{
  "n_layer": 8,
  "d_model": 192,
  "n_experts": 256,
  "experts_per_token": 8,
  "d_expert": 64,
  "d_shared_expert": 64,
  "activation": "reglu",
  "moe_layers": [1, 2, 3, 4, 5, 6, 7],
  "router_score": "sigmoid",
  "normalize_top_k": false,
  "routed_scale": 0.707,
  "balance_loss": 0.00648,
  "balance_bias": false,
  "init_std_router": 0.0143,
  "lr_router": 0.000805,
  "vocab_size": 8192,
  "norm": "rmsnorm",
  "norm_eps": 1e-05,
  "tie_embeddings": false,
  "optimizer": "adamw",
  "lr": 0.00205,
  "beta1": 0.9,
  "beta2": 0.98,
  "batch_tokens": [65536, 131072, 196608],
  "seq_len": 512,
  "train_tokens": 505200000,
  "steps": 4221,
  "dataset": "wikipedia_en"
}
Below are experts of layer 3 (counted from 0) of a mixture-of-experts language model. Rows are named router (the router's row for the expert), down (a neuron's output weights, with its number) and show model dimensions 0-191. Each number is 200 + 30 x the weight over its row's rms, rounded and kept within 0 to 999.
Before each expert's rows: a language model's description of what the expert responds to. This comes from a sample of Wikipedia text that the model never trained on.

# expert 45
It responds to: Conjunctions opening clauses, chiefly "as" after a date or comma, plus became, when, because, according, e.g. In 1748, as.
router,192,167,175,222,157,161,201,261,207,233,263,203,111,174,225,192,223,258,218,219,175,181,164,207,217,219,174,202,156,144,226,147,222,127,212,228,222,231,208,189,193,142,176,194,197,149,122,180,224,173,197,261,168,208,178,175,194,212,195,229,159,233,187,226,229,189,220,190,185,201,159,196,261,187,155,168,174,203,160,142,179,173,249,141,185,169,197,164,244,171,178,175,216,249,232,165,168,197,224,201,186,215,193,194,211,157,196,206,245,184,199,230,198,205,243,248,186,216,221,171,165,228,188,195,161,175,192,207,176,194,188,229,203,234,227,237,218,221,170,268,218,178,183,202,182,221,204,203,147,183,180,198,169,182,222,195,232,260,202,228,219,174,190,166,220,240,230,155,230,198,247,227,165,238,221,243,218,189,241,178,208,228,191,188,213,171,214,162,211,189,187,215
down4,228,239,188,179,165,178,202,217,233,198,235,144,207,210,222,221,181,216,165,164,200,191,181,190,187,174,198,214,205,227,275,135,173,199,212,212,147,180,163,210,172,236,184,210,219,240,167,172,157,172,204,199,201,230,233,198,229,261,204,223,184,257,143,160,212,201,179,187,218,206,215,171,216,202,171,176,188,147,223,205,210,170,213,130,230,232,128,193,209,230,179,195,229,227,130,219,227,110,161,188,191,225,143,175,169,193,217,196,246,226,237,219,211,224,293,184,228,187,184,174,173,244,210,146,193,236,216,226,229,173,195,206,156,186,230,191,223,226,260,191,179,185,200,186,182,197,202,227,173,197,192,173,208,239,194,149,170,220,162,205,206,156,218,216,144,180,245,221,237,214,206,248,213,200,162,181,179,254,213,212,201,210,139,185,188,178,170,212,214,241,193,234

# expert 63
It responds to: Dash bullets opening list lines in infoboxes, See also sections, disambiguation pages and member lists, plus labels like Preceded, Coordinates.
router,211,156,159,205,165,171,216,252,204,176,229,209,149,193,205,174,201,267,164,215,191,213,219,241,192,224,184,204,228,170,247,156,227,164,172,196,229,287,198,193,224,164,225,178,249,176,146,171,207,176,235,235,162,178,171,207,157,226,204,246,206,194,203,230,211,206,157,192,185,177,196,175,230,149,161,136,195,215,219,164,166,168,224,140,201,163,113,162,242,192,189,160,231,224,241,182,181,220,223,198,183,257,187,188,213,180,162,148,233,194,197,245,212,201,209,216,164,230,182,166,195,223,204,167,165,131,187,216,200,202,201,231,209,188,209,214,209,178,157,256,185,204,178,220,198,222,200,203,143,203,174,169,223,235,192,190,213,201,212,189,220,184,191,175,282,275,191,190,219,166,237,186,224,186,216,251,211,190,206,238,182,233,224,190,197,226,238,224,241,150,167,206
down2,152,173,261,240,183,177,210,216,188,145,204,194,211,199,137,204,223,222,253,220,236,169,126,225,194,130,197,231,227,202,179,179,174,207,197,258,198,152,216,240,186,219,221,194,171,208,182,193,201,236,193,189,200,205,187,206,229,195,216,254,278,164,188,183,198,198,161,206,206,238,206,223,144,210,212,215,253,250,247,183,217,123,226,162,218,218,166,206,187,218,161,148,223,202,192,188,265,167,143,179,205,221,175,186,202,242,212,213,207,176,214,237,247,175,177,260,158,159,220,162,238,191,230,199,200,267,216,225,157,199,177,184,191,199,215,189,188,166,192,183,212,255,202,219,228,152,169,236,155,178,194,151,230,152,210,177,221,215,221,182,177,221,222,199,221,236,212,217,187,223,174,217,201,211,174,204,191,242,165,210,168,221,214,218,200,160,164,127,216,235,168,230

# expert 36
It responds to: Colons after labels like Transliteration or Conservation status, plus mid-word pieces and title markup in lists, tables and non-English names.
router,222,144,190,223,199,162,175,268,177,236,245,223,127,218,217,236,228,224,182,249,148,171,229,203,222,225,200,198,157,196,210,199,211,177,163,197,283,223,248,154,186,180,163,203,235,144,174,173,228,177,227,225,181,220,208,200,174,232,194,249,150,193,185,208,213,177,234,171,202,206,205,180,222,140,190,184,214,228,207,180,173,166,215,169,189,184,181,197,217,176,216,192,162,229,247,179,170,198,251,190,183,209,174,250,242,192,202,190,266,183,160,240,210,169,218,257,175,196,173,192,207,145,222,193,185,142,164,160,170,201,178,223,187,178,214,206,212,193,189,239,195,193,194,211,209,196,188,205,137,257,173,200,254,217,185,179,193,258,181,239,211,208,188,138,221,213,184,124,253,199,268,176,156,218,190,192,225,161,252,187,222,230,204,217,211,222,227,206,229,172,163,184
down1,245,196,223,234,223,234,195,237,245,226,155,181,225,175,188,191,267,207,185,274,218,217,194,170,137,183,170,221,172,232,221,167,256,223,216,160,193,187,237,187,178,220,225,197,200,188,197,153,211,217,209,166,222,173,185,222,251,194,183,185,203,227,176,171,198,159,199,163,228,162,273,187,206,220,201,227,221,223,213,188,189,193,177,228,240,204,184,156,172,181,257,214,249,169,233,161,251,128,191,219,168,228,163,220,163,183,202,144,138,198,184,220,167,212,225,227,189,194,217,227,160,193,190,149,185,250,171,181,155,222,193,199,205,202,191,197,203,171,75,159,190,214,280,230,144,191,175,184,203,186,168,196,207,222,191,140,195,177,176,221,175,172,192,228,190,177,209,219,231,183,203,212,199,214,263,179,222,204,181,185,188,221,195,254,164,215,213,190,177,210,194,169